From a checkpoint of a small mixture-of-experts model trained on Wikipedia.
Size: 11 layers, vocabulary 2048.
Below are experts of layer 6 (counted from 0) of a mixture-of-experts language model. Rows are named router (the router's row for the expert), gate (a neuron's input weights, with its number), up (a neuron's input weights, with its number), down (a neuron's output weights, with its number) and show model dimensions 0-159. Each number is 128 + 32 x the weight over its row's rms, rounded and kept within 0 to 255.
After each expert's rows: a language model's description of what the expert responds to. This comes from a sample of Wikipedia text that the model never trained on.

# expert 40
router [140  59 119  91 152  71 110 134 104 186 148 122  71 120 146 159 174  90 114 126 103 136 100 140 123  85 139 116  97 106 149 121 123 118 119 111  81 134  57 168 129 134 149  90 191 108 135  75 143  56 149 137  89 151 157 103 112 103  92 103 168 131 188  72 138 135 133 120 107 111 137 169 103 133 159  80  90 147 139 142 171 121 131  92  97 119 178 164 149  80 115 138  82 174 110 157 166 186 100 102 159  83 140 111 164 106 135 107 134  36 137 134 136 127  54 127 155 143 130 172  91 150 105 147 140  90 120  86 123  98 155 149 170 174  70 171 156 156 119 103 173 118 113 156 135 145 114 156 191 169 158 108  99 163  79 138 163 157 160 180]
gate2 [146 138 133  89 185 126 117 152  95 129 162 179 121 155 110  75 143 147 156 136 176 179 167 139 139 143 143 127  81 119 153 127 131 162 148 125  81 146 141  79 130 143 128 101 115 139 137 125 151 153 139 144  84 161 125 128  75  89 127  88 110 150 153  74 134 176 193 117 112  71 153 139  91  40 134 147 121 139 145 129 166  75 146 116 140 161 111 146 137 102 154 115 141 159 106 164 117 162  95  77 154 118 120 152 103 132 104  86 118 112  72  66  96 116  77  86  98 110 192 162  81 177  98 147 170  93 162 109 102  66 152 174 187 117  76 139  91 134 137 207 106 134 163 145 159 113 125 167 164 169 137 163 109 114  39  92 121 130  73 108]
up2 [147  97  87  87  97 156 168 115 149 135 178  87  93 185 120  65 146 109 111  68 144  93  95 159 174 101 157  92 144 113 160 133 143 151 118 151 164  77 158 150 118 147 150 199 117  91 130 104  92  96 106  90 112 165 155 119 128 129 159 122 100 159 164 118 176  91 176 122  95 169 174  77 149  99 159 169 128 152 173 111 141 122 163 129 105 160 107  83 108 124 134  82 112 110 184 121 113 168 152 109 138 142 119 181 116 124 150 107 128 145 131 131 113 135 144  98  90  93 126 213  95 110 173  72  85  91 117 145 157 148 110 166 160 135 143 150  76 166 125  98  79  73  91 126 143 155  86  41 139 124 180 132 106 170 130 171 148  88  60  99]
down2 [122 160 114  72 163  84 137 105 108 100  73 121 146 178 136 142 149 141 109 116 151 129 181 113 104 119  94 178 133 128 136  88 108 104 156  86 120 123 139 115  84 116 191  97 129 146 179 140 122 182 120 106 188 175 105 133  63  79 119  72  84 151 127 158 165  97 140 147 162 156 117 142  93 100 109 135  96 133 171 134 140 128 146 123  61 103 134  80 165  87 157  99 115 104 208  98 153 135 153  76 118 116 173 128 122 153  91  75 127 132 131 111 142  59  90 120  77 138 120 123  63 167 126  72 129 146 182 161 102 131 160 174 149 144 125 139 143 101  96 110  67  84 173 128 133 108 123 111 212 155 121 209 102 174 135 161 147 118 118 163]
What it handles: The, Roman, American, his/her and adjective endings like -ian, -al, -ic, often opening titles of songs, books and films (Romance, "The Rain").

# expert 5
router [129 120 175 168 124  94  75 108 139 113 133 142 123 155 113 134 127  99  95  77 104 103 136 131 162 126 136 132 137 116 166  95 147 161 136 165 120  93  82 166 170 183 102 155 170 167 166 183 148 120 121 129 122  98  92 161 118  75 115 124 101 147 140 181 136 109 116 165 188 112 132 171 163 182 114 156 148 156  82 188 139 135 149 141  83 147 122 112 189  93 100 190  74 178 116 153 161 167 173 170 198 103 112 105 117 157 113 151 105 111 120 127 170 144 115 157 173 157  90 106 114 131  93 173 136 140 133 135 122 120 114 153 162 164 124  45 207 116  72 156  84 147 198  77 118  87 104 126 155 135 152 139 119 138 123  64  88  60 160 118]
gate0 [187 140 169 143 128 125 171  99  61 118  82 133  99  99  68 133 134 106 128 123  99 106  91 133 155  70 110  87 140 128 160 127 136 150 124 142 175 109 117 150 106  86 147  73 139  99 117 110 131 106 188  98 153 142 103  88 140 116 139 165  66  80 174  84 137  73  61 112  93 142 136 159 149 142 162 122 151 146 217 134 145 146 150 108  80 141 110 156 146 132  80 112 162 149 139 125 120 157 158 104  99 111 137  88 147 178 110 174  77 136 123 118 108 158 148 139 185  55  83 158 126 111 102  78 102 128 143  80  90 136 153 148 129 183 110 179  51 160 132 164 130 136 142  78 155 146  81  79  99 122 172 150  91 140 204 140 145 134 104 158]
up0 [146 147 173 158 157 126 137 104  95 111 115 185 180 119  67 131 134 140 109  93 140 115 119 126 139  83 120 106 174 172 185 112 133 120 101 155 151 120 107 146 126 129  88 153 167 113 153 120 109 142  94  92 161 138 118 133 167 115  79 144  72  52 201  89 141 115 100 153 106 115 170 145 136 142  82 147 152 205 124 170 112 154 124 145  88 119  89 164 121 132  99 156 154 179 129 117 131 176 146  57 104  80 174 132 134 130 106 107 115 107 162  99 114 215 153 100 178 119 103 147  84  90 101  75 116  96 135 133 125 156 174  83  72 145  62 111 124 135 170 141 105 103  90  73 120 152 134 136  65 161 162 184  65 135 114 141 141 178 108 159]
down0 [105 103 170 166 106 180  71 190 167 138 141 107 136 168 141 136 137 104  70 121  66  95 131 140 131 139  86 157  88 142 150 112 135 164 106 190 128  80 115  47 129 106 184 105  59 121 143 101 133 137 142 127  84 150 148 140 142  84 173 134 157  73 131 136 154 176 104  80  92 173 105 148 130 111 152 114 117 149 149 162 108 125 146 157 100 144 162 127 111 112  57 123 107 136 183 110 153 129 103 160  96  88 101 120 125 134 114 108 145  53  95 142 142 134 120 142 130  89 127 126  63  64 108 151 161 123 175 142 165 139 151 118 122 147 149  64 151 101  93 167 163 179 142  98  88 115  99 112 136 166  86 168  90  92  71  95 117 221 142 133]
What it handles: Inner syllables of Arabic, Slavic and other non-English names and words, such as Hezbol-la-h, Ah-ma-diyya, Ranđe-lo-vić.

# expert 18
router [102  54  78  99 148 110  98 149 183 149 108 123 120  94 160 156 127 109 117 111 121  50  90 148 145 111  79 153  99  93 125 133 101  59  99 178 148 143 142 131 151 156 136 120 183  88 133 110  99 109 137 155 123 152 148 108 112 109  74  86 111 128 141 108  95  99 135 152 112 105 112 169 172  88 148 191  87 100 156 124 181  97 182 117 170 124 102 172 120  97  95 155 174 157 105 134 174 134 201  90 150 151 122  94 170 156 159 149 113 177 130 136 191 125 144  57  79  70 141 114 113 128 179 137 151 117 186 147 162 116 134 171 130 190  66  95 148 132 134 128 155 111 113 110  86  99 167 142 124  80 136  66  86 154 123 134  93 131  89 166]
gate0 [128 180 156 121 146 121 131  50  72 117 188  88 102 132 152 163 142 131  98 115 116 183 120 125 126 140 127 172 178  94 195  99 111 151 117  92 133 108 143  93  98 115 162 116 106 199 120  80 105  42 149 146  57  71 127 109 159 145 113 151 100 116 118 111 138 223 163 137  92  91 150 103 185 119 153 122 125 144 174  61 168 116 201 105 167 136 151 110 148 185 139 148 147 109  74 134 141 113 103  98 148 129 115 130 161  85  83 146 115  99 134  79 130 134  82 125 109 166 194 172 137 174 148  90 143 117 115 140 134 184 152 135 121 125 113 149  86 140 150 139 159 135 136 112 113 120  86 118 117  68 113 122 112  82  86 125 130 141  90 179]
up0 [149 115 142 117 167  90 156 103 129 150 178 128 130 154 153 152 120  91 105 108 148 111 153 192 134 104 105 171 148 110 188  84 113 104  83 137 140 121 122 103 130 132 159 141 128 143 112  68 106  57 140 135  59  83  68  98 142 117  78 150  61 152 108 123 132 143 133 149 123  79 189 103 128 112 144 148 122 100 143 101 167 130 202  81 137 137 169 156 202 161 111 126 126 116  71 153  97 108 114  80 177 134 115 120 178 134 110 149 117 127  81 101 158 122 100  90 137 144 175 160 106 194 125  52 144  59 160 102 148 208 122 162 150 130 112  86  67 112 145 155 167 145 128 116 102 117  72 111 116  80 122 100 114 132 167 137 105 101 130 186]
down0 [178 110  69 130 112  93  98 139 130 149 111 159 136 183 134 143 114  66 122 176 139 170 120 124 124 158  89 119 148 119 177  91 128  75 136 156 141 106  24 152 106  96 126 130  92 158  99  98  79  87 130 103 109 149 103  90  53 180  75 124  89 176 122 122 159 114 115 103 122 149 124 110  90 178 125 171 101 142 120 137 114 108 187 169 114 115 138 129 121 149 116 118 107 131 165 153 122 112  40 161 129 127 177 119 131 130  72 186 112 141 104 107  97 122  95  48 114  99 147 124 115 156 144 119 115 123 148 118 140  84  71 148 183  91 148  82 129  88 189 134 136 140  90  96 169 182 161 128 139 126 154  93 150  97 128  76 169 122 128 207]
What it handles: Inner pieces like u, ti, ci before -ally or -al endings (virt-u-ally, mut-u-ally), plus words like second, more, region.

# expert 13
router [165 142 101 101 123 147 137 106  78 162 164 109  73 143 150 189 131 120 195 105  86  95  98 127 142 129 178 128 100 134 125 128 124  79 135 132 154  92  53 149 107 104 144 111 126 131  94 175 169  96 150 109 151 127 104 102 161 143 157  83 157 172  71  88 118 113 100 119 160  77 123 131  86  92 123 156 190 136 166 144 144  88 130 100 132 184 121 152 106  94 107 123 122  98  72 161 193 119 177 138 119 121 123  95 112 160 115 139  75 120 108 141  91 128 167 173 166 108 174 189 141 197  86 189 150 135 139 115 140 126 130 176 158 151 148 109 184 161 179 133  95 105 131 124 115 146  72  74  95  50 133  85  81 113 152  85 113  93 113  84]
gate0 [153 150 154 175 126 157 143 145  76 119  58 129 162 138 120 109 131 121 122 155 147 108 189 163 141 157 143 118 148  69 135 161 100 150  59 108 191 102 225 145 217  47 130 120 179 109 162  84 109 151 101 105 128  96 115 147 131  85 121  90  74 153 125 147 113 171 159 141 102 117  62 128 180 100 108 126 133 181 154 149  65 149 180 149 122 107 123  88  49 105 140 140 130 137 155 112 110 125  98  89 172 177 149 143 161 153 116 140 140 105 153 141 124 129 143 113 152 163  90 109 113 138 180  64  65 145 133  91  99 146 132 160  74  98  92 132 120 121 118 147 143  82 103 103 155 144  99  82 150  89 163 123 127 160 111 114 130 113  97 151]
up0 [124 148 183 172 120 133 100  93 130 113 123 150 128 108 152 121 174 119 128 165  67  76 188 162  84 144 141 111 170 162 154 112 128 117  74 103 107 112 112 124 141  94 107  74 122 123 125 124 188 106 149 147 131 146 109 182 118  96 119  73 171 172  55 115 130 137 136  83  82 117  68 211 127  94 127 159 141 118 136 156 104 148 137 129  78 105 116 143  97 117  72 139 107 179 111 137 128  75 123  94 190 170 126  77 169 152  99 144 102 164 116 163 113 132 117 102 169 144  59 127  83 121 207 108 132 109  37  82 129  99 111 167 116 192 139 106 148  74 118 129 132 152  78 122 125  84 117  69 131 126 172 133 138 139 135  99 112 101 128 173]
down0 [ 71 144 124 116 146 114 146 167 143 161 107 137 186 136 115 191 222 162  95 109 150 101  94 157 155 180 147 153 125  81 133 119 138 130  90  92 101 134 127 129 142 134 128 144  87 142 134 114 146 120 127 166 127 133 126 167 110 161 178 110 103 121 155 168 120 129 172  90 161 112 160 115  69  92  74 182  71 110  94 104 145 169 166 116 154 109  80 117  40 108 164 143 145 115 161 106 193 108  43  96 135 132 136  74 178 118 141 146 154  79 119 141 165 214  94 115 110 127 130 119  78 144 120  74 137 103  97 138 171 104 118  81  86 145 136 136 183 117 133 114 172 142 103 142 198 138 134 167 158 151 173 138 106 135 131  90  86 148 168 136]
What it handles: Middle and end pieces of personal, place and brand names, and common first names and places, such as Alp-ha, Iwo Jim-a, U-S-A, John, Washington.

# expert 20
router [157 104 101 151 176 124  71 166 117 158 102 153 127 149 138 104 150  65 127  81 110 120  67 121 179 134 119 138 122 206 137 142  93 171 144 168 163 168  87 176 165 122 114 132  75 165 135 109  66 109 158 114  95 157 130  75 118  63 102 114  70 115  91 130 175 142 150 108  82 133 116 136 170 146 138 139  74 138 147 130 113  71 119 101 152 160 144 154 121  86 175 158  76 182 140 131 101 112 149 128 150  83  88 119 121  72 118  86  87 192 183 157 107 103 159  98  86 111 111 118 114 117 132 197 131  99 172  73 126 119 107  68 163 148 175  90 132 125 112 126 175 124  84 131 110 137  96 134 153 127 150  97 122 174  71 124  86 177 139 123]
gate0 [ 99  79  65 132 148 139 106 100 129 111  96  86 115  77 168 114  96  72  80 116 108 132 108 134 179  90 154 154  76 196 142 111 140 160 206 169 125 155 106 138 105 118 158 167  87 168 131 139 169 159 175 143 149 144 130 128 129  58 134  98 146  96 156 144 117 161 170  99 132 149 142 154 116 133 166 142 108 105 141  90 116 109 121 159 144 124 174 137 158 134 168 122 136 142 167 159 110  75 162 100 158  76 119  89 180 101  97 186  95 165 140 166  98  63 123  67  57 110 102 100 120 171 119 152 167  91  95  67 164 135 161 130 108 203 153 147 141 109  83 115 146 136 103 126  91 114 100  90 128 162 127 114 128 176  82 106  88  95 179 117]
up0 [108 147  92 125 132 160 134 128 125 118 138 164  94 119 174 188  91 102 106  81 109 145 125 152 134 177 117 161 123 174 103 135 116 138 203 115 117 156 109 141 124 138 129 173 122 140  98 128 160 156 170  94  92 103 133 122  94 112 126 133 138 124 142 137 107 126 188 121 117 105 164 136  88 112 179 192  66  97 119  76  89 121 149 134 144 143 139 141 165  93 181 123 136 113 142 175 141 122 137 147 147  94 124  54 169  89 113 187 106 127  97 168  87 104 150 132  66 128 132 110 145 161 100 140 135  92  75  71  77 147 118  75  35 160 174 106 146 135  39  85 165 161  86 130  77 189 152 164 118 128 167  78 121 118  85 116  58 120 167 147]
down0 [206 125 152 118  91 118 127 119 112 130 114 128 124 121 120 162 130 129  91 105 168 163 167 162 161 135 105 177 100  88  97 112 141 105 150 153 160 146 144  37 103  98 129 147 100 149 128 190 136 135 141  78 114 128 173 109 120 131 108 168  86  60 106 133 115  83 164 200 151 100 138 105 134 154 119 169 121 103 110 110 134 112 157 138 125 145 171 126 139  96  87  94 160 139 158 136  53 162 104  92 123 140  66  69 174 112  76 115  52  79 186 130 109 130 140 124  94 127 118  88 105 165 203 138 161 125 135 147 147 129 166 127 150 129  95 115 156 110  99  75 142  96 117  55 103 118 165 197 156 180 116 177 173 122 102 114 128 178 120  72]
What it handles: Short consonant-vowel pieces inside words, mostly li and ri, such as re-li-gion, mari-time, D-ri-ver, co-lo-uring.